{"init_std_router": 0.00811, "lr_router": 0.00227, "norm_place": "pre", "beta2": 0.99, "max_steps": 4879}
Below are experts of layer 4 (counted from 0) of a mixture-of-experts language model. Rows are named router (the router's row for the expert), gate (a neuron's input weights, with its number), up (a neuron's input weights, with its number) and show model dimensions 0-191. Each number is 128 + 32 x the weight over its row's rms, rounded and kept within 0 to 255. Numbers have three digits each.
After each expert's rows: a language model's description of what the expert responds to; "gets" lists some tokens that make up at least twice as much of what it gets as of all text. This comes from a sample of Wikipedia text that the model never trained on. Tokens count by the router's weight.

# expert 3
router:100126107098111154083119132157168107119102133141144139172104127120131168155150090173165171112145151156094183159185107125075114101091076184110147168095080104133027129148200117144136077144092192161107133121103109148067088101169153113053090134129124138135125141171163142160124174098118133120168136097152157054105119121081109170074165197132090110147157153114106154118107104114101126159103115111137126139134138094159181160154019118119135119089153144162114100164142167185168158103149105141122104114071156107094149093118100143137087133154097125125136096108134101120188063053115136156
gate1:107131118133141097141132128079104204104143123111137130133085086151116165148164096137107108155156168087239109169164126122125121140135128133133137135133172127108079142115101108175143085167116139126164130125169179129138145109110179154067132172083165119105081175137128148104133082111148097088171121101136153117088129121114110069107161071124116164148094186101102097100089109084160162113143107138104135152119117147157122064148133159108117157156146171057161077131121113114183130098031128154170125149135095143173099144069145101164137129143043101177115175135159158069126124092065107032
up1:159076094052181134156173133133128190087145075108121136127150136115108114133109075111122126191127155139165095073158144167106078110097114145126134124155140129109122176129156155193174159153116122154187127122116136140117140097169107145110122128074153105081127213078150205114098092115093086130115169098166146103140118127119093121093118095118129155124099162220151091145124161116101107110130096113095163167082193145155115045138106110116141155149137185101155100123158159081162106095069095180148130126120076157128071166118122135170089152154040147130122138133177115084144167150144095086
What it handles: Function words and copulas inside clauses, mostly as, was, is, be, been, not, all, every, often after to or it, as in was released as.
gets: " as", " was", " is", " be", " all", " are"

# expert 14
router:084130107190106185126132142113126106064140131095174098138130153131146155166162115119160116163133163115084179187168112145115115129161102136100117151049104094130100165139106165132088088078082061073142119088074173151088117073131177109085101108099121130184135174143137121144077169143139180165112178118111132107091061166115134146134155120146111112111167101119134107135100076092104120142141120145153131104103072097189139181166071141141127106109110181186119153166118124161141101116186108136093130103135063112068134080091148118106109097143067167160142105147188149138146128107172186059
gate1:183130182128129138098183151120162183088139113123131099130092130211087140190098154136153153138231143168169108178164184182198082075114132143130122116202148131109067178201131086125121110156117143161205122124123126127169110114150116157105159094159162094126110118159128147147135119160117129158136122100113166118139076146121161119092176105134122119155092110156181109168134171097120122109130165115144035149071122152160124120144167111156134082153104099125168070176165109143126147143154102054137103135120147109147154110116106124129120092177117191080104127152148168072147116151105128169
up1:055156108113127114099004089139117144147094119177152138091096104141158075136165051157127107128103115116074137142146083124085113161098120116124119157082126165096114142103128160162127135141096100124076154079126119094126137136115127129138104115090113123183134170126113149133121108108072108084117103117127057160117212139141166111133136146040094177112179138127105119074130126158139111118157083142124184179155148105062145079134131157122114136111146153058062134069077164107129124126123159205133163162157085122118123124140152141123169124103115072146180122075107075119071154121088107160
What it handles: Prepositions right after verbs or participles, e.g. generated by, peaked at, return to, from 1973 on, during, against.
gets: " in", " on", " to", " by", " for", " with"

# expert 23
router:074165098171087122109088184166157090119145096104165099115108127132162208187190112097145136134114147144048156148114132146126078116129146096103113153102184127117051166131141121143080148172172092096096110095131123127093096132153129115033067130161144142119144127173131123183154149112094136159128185096129179136126126139168110165127170094118091154099122128115132075118134108092062072186089111190190094132086130097165156153155115064174117106117099147137065134120076096162132150153175150156141075173146109190132150109122165144087114134116090093150109164106145165120120122135162118111
gate1:134130128171176105155168150101091113131161185180186169149171146107140135184137086080148048095150153157124122083188112130141090119172100158076078112083198105125133125107102107127121079124105174063130155152162101131118099133097122127135146189155133139101189165153175100139094112085146131188137127141189190172087172146106152105132130108150112169070094134096139125115163185118169057095092151165134130145166125134124135052148089141124115150136129157177144118126161129122124113155182110175101151112150129049111114152088089126140136131108120166092171118148119127098119182116177080190
up1:103144119208106081109111215154080147138099094164143074154157143100155085092125095102136159149127129179090103134109171144107121128188095103101086083120088129124131146151107136198153137055121134100141117118123146180106069128132117156142164144079224093102144198144147126151132087094144107197133157150202176118108161119065167144171126117131139093108124112105133128036130149098102176154082169123168147136164158109197108087159067107085086144138144119151127133149132149136130169152132119125158124158158114135121099102131169148147114138090125120158140103177092141074150145150120131208
What it handles: Leading dash or pipe that opens an infobox line or table row, before field names like Phylum:, Location:, Founded:, Religion:.
gets: "-", "|", ":", " •", " -", "="

# expert 37
router:080115128146128115142109150133120134098112130088112168112111117131156116102106091162150151119144226137102164154107132143107078164108127146105106126123147086138074145181155130159179136152119149158164099122182128134101135073131128120133118091096098141135164104137142105138132177186141159151113171142130148063127104210098137144116165148124111186085109102101200052111173092099091123100108141117133141099132116096110134147165077099163145063106131130140110028149120147201150114246136135191132065175141094164142128140103128100104153134127103083161125108110121137055101102054160184132
gate1:109149115148153149127108170096129105089052148049163125157158137107124157119105145148122116137129183099153171101070107098130116141152186176103137089092140116128134151128112118122137167181184142134189079131049099057157107120159116113104113134131158161159144114116106131138141109105130109151155146119111120141063151111175141103138157129168153180082151102114125130033157132174104255166132171107163116097106150128116077146181081167104150133145138129167133145110064109167136118158059040144119107106119124117113183105127089121154115161160079085160130132156138142123158119122129159124
up1:153101110079121143154094074130145152106100114192171133149100147171154121147158126164109120165139094093100104076122070098125132117161152134126135120147111133121158182169099095135127159142079084117139203095098131188132155113063114140082159138117104152144117133155204112098101133172134082183080142125105142142147123094171135142142135219148147119157181109149123096059070151107142100058087135102074134178136134191101143160122160166104140166141104080137164109119119106099141173136139097165105109096156161062159088115076106088104166136115145106079117073139126165090038146175122130175
What it handles: Word-final suffix pieces forming adjectives or participles, such as -ed, -able, -ical, -ful, as in unmarked, uncomfortable.
gets: "ed", "%", "ive", "able", "ical", "ing"

# expert 22
router:071132137117111115128132131116173146129113135117120104139117161115138177189153161101157141164113127137138153119180127156095085105104076143094181145143146115072073142149139169105121141161123096134108122095144150144111143067086112089142123123147118119182113135135152134133089181178129152171082164166118128102095111111111157109076169124184088184138134095138157143114104088114113151151079121045146146157074111121177091174200026108128127199131156170201120124111163149153146097189214174168153079123125156102091111144135176137121135140168085115197150099056127159168125097133164146143
gate1:146154107151149138143190162086146114170140150123161114137103104116129160200093125162119176138178112108142149091122095132195183090148088179070094120140097142120110133096081216140154106157141133116171095110090129133096153107104146120180113144131148208140110042143181156121124131134147095159090140144111091124155140150153091107115150100134098124072145108150133016105078122042131120144132084123171153168094105205141129101080146097123186091114115101058097107156130152145146128169071110130096127064096114153132139145110124134117099104134150147086146163146123107144148149077189148169
up1:171119127142163139154148132140080131155119127111068161059095004116091162190131169115125152111126090091116125111134073115150118123196081177146121129143100061105135141116116152186137123084114145069139092084100104118134151176069183096146135164106171167142140100101119095113083136136187096135176147152128142141149097132165084131132134093151142157113130187120182079089142093145147160135121102150166131118086083190147104107064116085155181128163094127114133043144128140152129100172093133121111080076063153169146146091173116114102139158123102148101156118150124150104145110077159136172
What it handles: Line breaks ending prose sentences, list items or table rows, often before headings, lists or tables, plus table rule lines and Goals/GD headers.
gets: "\n", "|---|---|---|---", "\n\n", " /", "\n ", " Goals"

# expert 61
router:134116084160085139102133154118154106139141136105122148138107091131125117145161152085092108155143158123103143155162085124096102091085150144135154148148103047053060087132143139155126121127138102132162153130107190160140068027136120105041079136086134095165106163137150162128132171102150166181118171173139131089094141151113128152141162159146134139076129148174146156129117070099128142184100079132167174107124088097129149209142091189133097171144141139163126142150168126193175105133152119136081077122177074162129169136060199121103140134143100108202150123172131145126124105106161117163
gate1:101104186164140141084109082137126112068074155098133150155201149156146107101129118136137127104123150145142126186125129212113130176134179184150145168116134122147171117130063187173131075179137181085176076127113163185110109112128109093129058192053140123118082137123108133126140119134135097149114141125132135093184124113078158097167109120131189137131177133112116087172089136140161070134119149135098127099127118106188167122113108106154160129135123118155070090104058147163154133066083151123140132095137128138109161228097149169111068054170134158136072129133124120115136137127146149121
up1:086102195141121153101132091102096106151121171085127167113161131110129090093130119119117111059118144129157157163130139176134092136156160155122154124078079163144138114149075148155159079151184148104179103125195132176098146130116060104125110213052117123120127126086147143163180105095107121174156147163157163126134112094080141099116103085170152123132165149155147094148158122114160096144092118154067171144132071116145133139089085109167097139125085154212140078123058104142140108089129127150185091071147171140152136170081141170085076135129116199130087100141163142101152124164196132106
What it handles: Pipe characters opening table rows after a line break, plus line breaks and clause-linking words like following, after, that.
gets: "|", " following", " that", " after", " where", "=="

# expert 56
router:132108098104093175171038154141132112045142224176157139089113173118176162148166128110144160178164177191114137162187135138111100134108125146143157122063126101144106168175098162138143111166134151147092114109133112147102097136131109110055089132139145100151172151095103102145051167086186129164134169120127117107103090115151138225097078135127113162138155150136100095148093099108151121136096105099148152105069093124171124132156105041144137120135112161159119129150112107174170164180128187133092104152124154176120122130086149160096084138088106106120118084177118172152126157137128098112
gate2:089107125154129095107086136066072167118124090074156143103127143101103129100084102114143127134128127125137176075086130108160153134112166134073117149135121148139082107129177200061145152194146123152126110065072128071119153158082132147098114111188135128126120070106128190124117140143169133198107155056141140146094148118085130093092123151193119141126134149153177158083096120118205129068124089149194129115174135093103145191096136109114093059108106129099052172175095101148121139113115155140088121121096151131158120103126208168101122139140152096102102141125192078121123114087095140147
up2:069191133169148150116109119117124149090111093047133131183114119092105139114026100134117123066110110118129108088147118113124176110080196132099122130118146090134131103127126131091159141189151101085127115092062143170109154116047156109167108102175111144148140081119176135155114122133189077113062154063113105122121149114096105111122155151096098125152155119114120116127140113113191165116087093202134163141125118099089083113094133127108162094149123110108140153124141118080182094150102086102084164169154177092127160163131203125085158162121091157177145101135089052085102081138121148157
What it handles: Colons after infobox field names like Spouse, Built by, Surface, plus table pipes and equals signs in structured lists.
gets: ":", " |", "=", " by", "',", ";"

# expert 34
router:080084134158119157158099159150129090092124129105076135166077127115175162111161150103125138119159133116065136141105175128103075119099193101159104090103104125104109184126154121113165083115133130080156131135198166152144081116153125081105116089109175165123183149111155107169128220121116123134098150154153140114045067166123190129103238127133152181097083119088178103042112101104066144136096130103135136136084108130129121167148121088143093124112142119152131134130130139139113096111160132147104119140109144177071089063110162154062161124172095095121107086069147113121155127104134168144
gate1:095110111166137124114129101105148100137068078137154145120091154128160110136150116138158101066120113139150135201111217198044181110165132150084131175108117175159096078161147076142104124108118121161162147178127084134119116063129144135131098105169149173117088093158143140116155133143151139125084157190061110155105114104149117114113074131143162065160097117183087135115111102147136172127113159123087087173149150185104103088092113138099130137190095109110082182095165101155173100123131078086139130147134120195090139124103138063104135154150089154108097126135118181076138102130174102199
up1:109141062124138162136122129076128099134155149135191077177130071087115126111185112157152123104154163137162140127101065113133115159102123081169126116236178123123123125156114120130114092128077093122110127160094131079133134154165122124136133085117165125122128131114175115148094077082173098141136118152141197134100228119141084166206109058130160108169104059140135111087163104107148124113113115127165139110150058143100194115120111111167146135111108043099167076101145191087157112117152168151140083095151113098148146132151106139120149161148103192084123113160175168123112108088137145101
What it handles: Word-internal or final pieces of ordinary words, often after f, b or m, such as "id" in Ingrid, "its" in portraits, "ates" in inmates.
gets: "id", "es", "al", "el", "s", "ol"

# expert 16
router:121122095134117126175049133102160145138112158149215176152116191101119146169111098135126134137147133125130122157143170142111103125134132120116115123103146137080090176166128122127148126109063127071121152158132115167101087112125173097116056147076124154150142156140084107124116154096132159126099124172151147122093080166145171141130138180122099172146089127103184138149098058090133065102125105061139172093126131143144157186163062080111163117060188182228117081127114155172130162170160128149050119134122136122078171135070167130099187142128133142121119144108128186108135129062119152123
gate2:171132137121106113138131130101132156124078187072069153133200119138126116122126119156140127217180106127122081119133112155203090086132158135101152134225120121083130110098155153105134166179131101209144170073127101215100064110123135094136118122077108126096148105155159136108213097141119151154101197126112115129140148141120110168155166152116129165107118163124147162107126151129124150106102123151157163108080095103102103127121174143099108132125078127172120145081202071172128107149167185147220177130112155145158128099150163134142110155099154147129121177123178117079146120148125074128
up2:123111096123103090107127125177095105063128101109103145206144119109147077170113137129092166132079197117098159143167162104127146119120175159075122164161108141119167096099115140108208116140161177109163136129145187125189170164144119115187123121096122115113129118163141103120128136174095148142108115148118147133107121116134084137142191182197149128123206081157127111103138113090114076116104148110104113095210125124117148179109184123110121162040151107124135131162086130153116122106110197106115128124158147091110143145126070052120129164065111080093166079112147150167131123134160026138
What it handles: Pipe separators between cells of sports, election and results tables, usually after numbers or percentages, plus semicolons and table symbols.
gets: " |", ";", ")", " —;", " 0", "%"

# expert 63
router:072092127135102157121093114110130116101112115092110122130139115142166150076106131087149136132103160117062211144150112149146145119142095198144101080082114118115110081159160132156122100110138141142172117133164175202150136150126122090099094124120122136141172106129171103146149164185138153122176132164128132096058086200097127116083142164117092177065101145101167097130146138127057138165108098179131148159107144117128144207170089109138175108081106181147120074115144063168133177203139165163108066154144078131136121113098139085059191114155081112139089093137134168113160148093155129159
gate1:123134139098096101129090126084134138064130085168113139101167125169149114113078154161128176082067140166161156158154126126194096091133153123175155083128148098127128088081143168123085099103150154117140146130100142094105114119170136082146139121131132028185077137122129118150132154160166060158158150133132066242107100111087112145167093124087156089111139083105146085150116083163060107148122132128166112165132135144160106115113119117142098125144165137130159093087172127148106114082107171083082153083094114145174144106157119149113166122087111122140093107140193109071102091118139190219
up1:156125150131149137143163124134097147155135149119148166098117131161102087108167120164060146178163132116140120147128169130054147210157115154137135138161079142123106169134080120110153164126114236114137175103084085095165159099082093145152134147119160115085170163136123103131062120079194167227110089128162115138145060106164147114084107108148114154125121103164149140113149133179119164120132164118128129109108119157091129171162115190059128103113133169129123135129107128139053180139145107198104140128190118111127146127115133114148078098207168096150088048154111152149156135117079109113
What it handles: Derivational suffixes closing a word, such as -ing, -ial, -ation, -ator, -ism, often in biographies and political or award contexts.
gets: "ing", "al", "ant", "ary", "ial", "ation"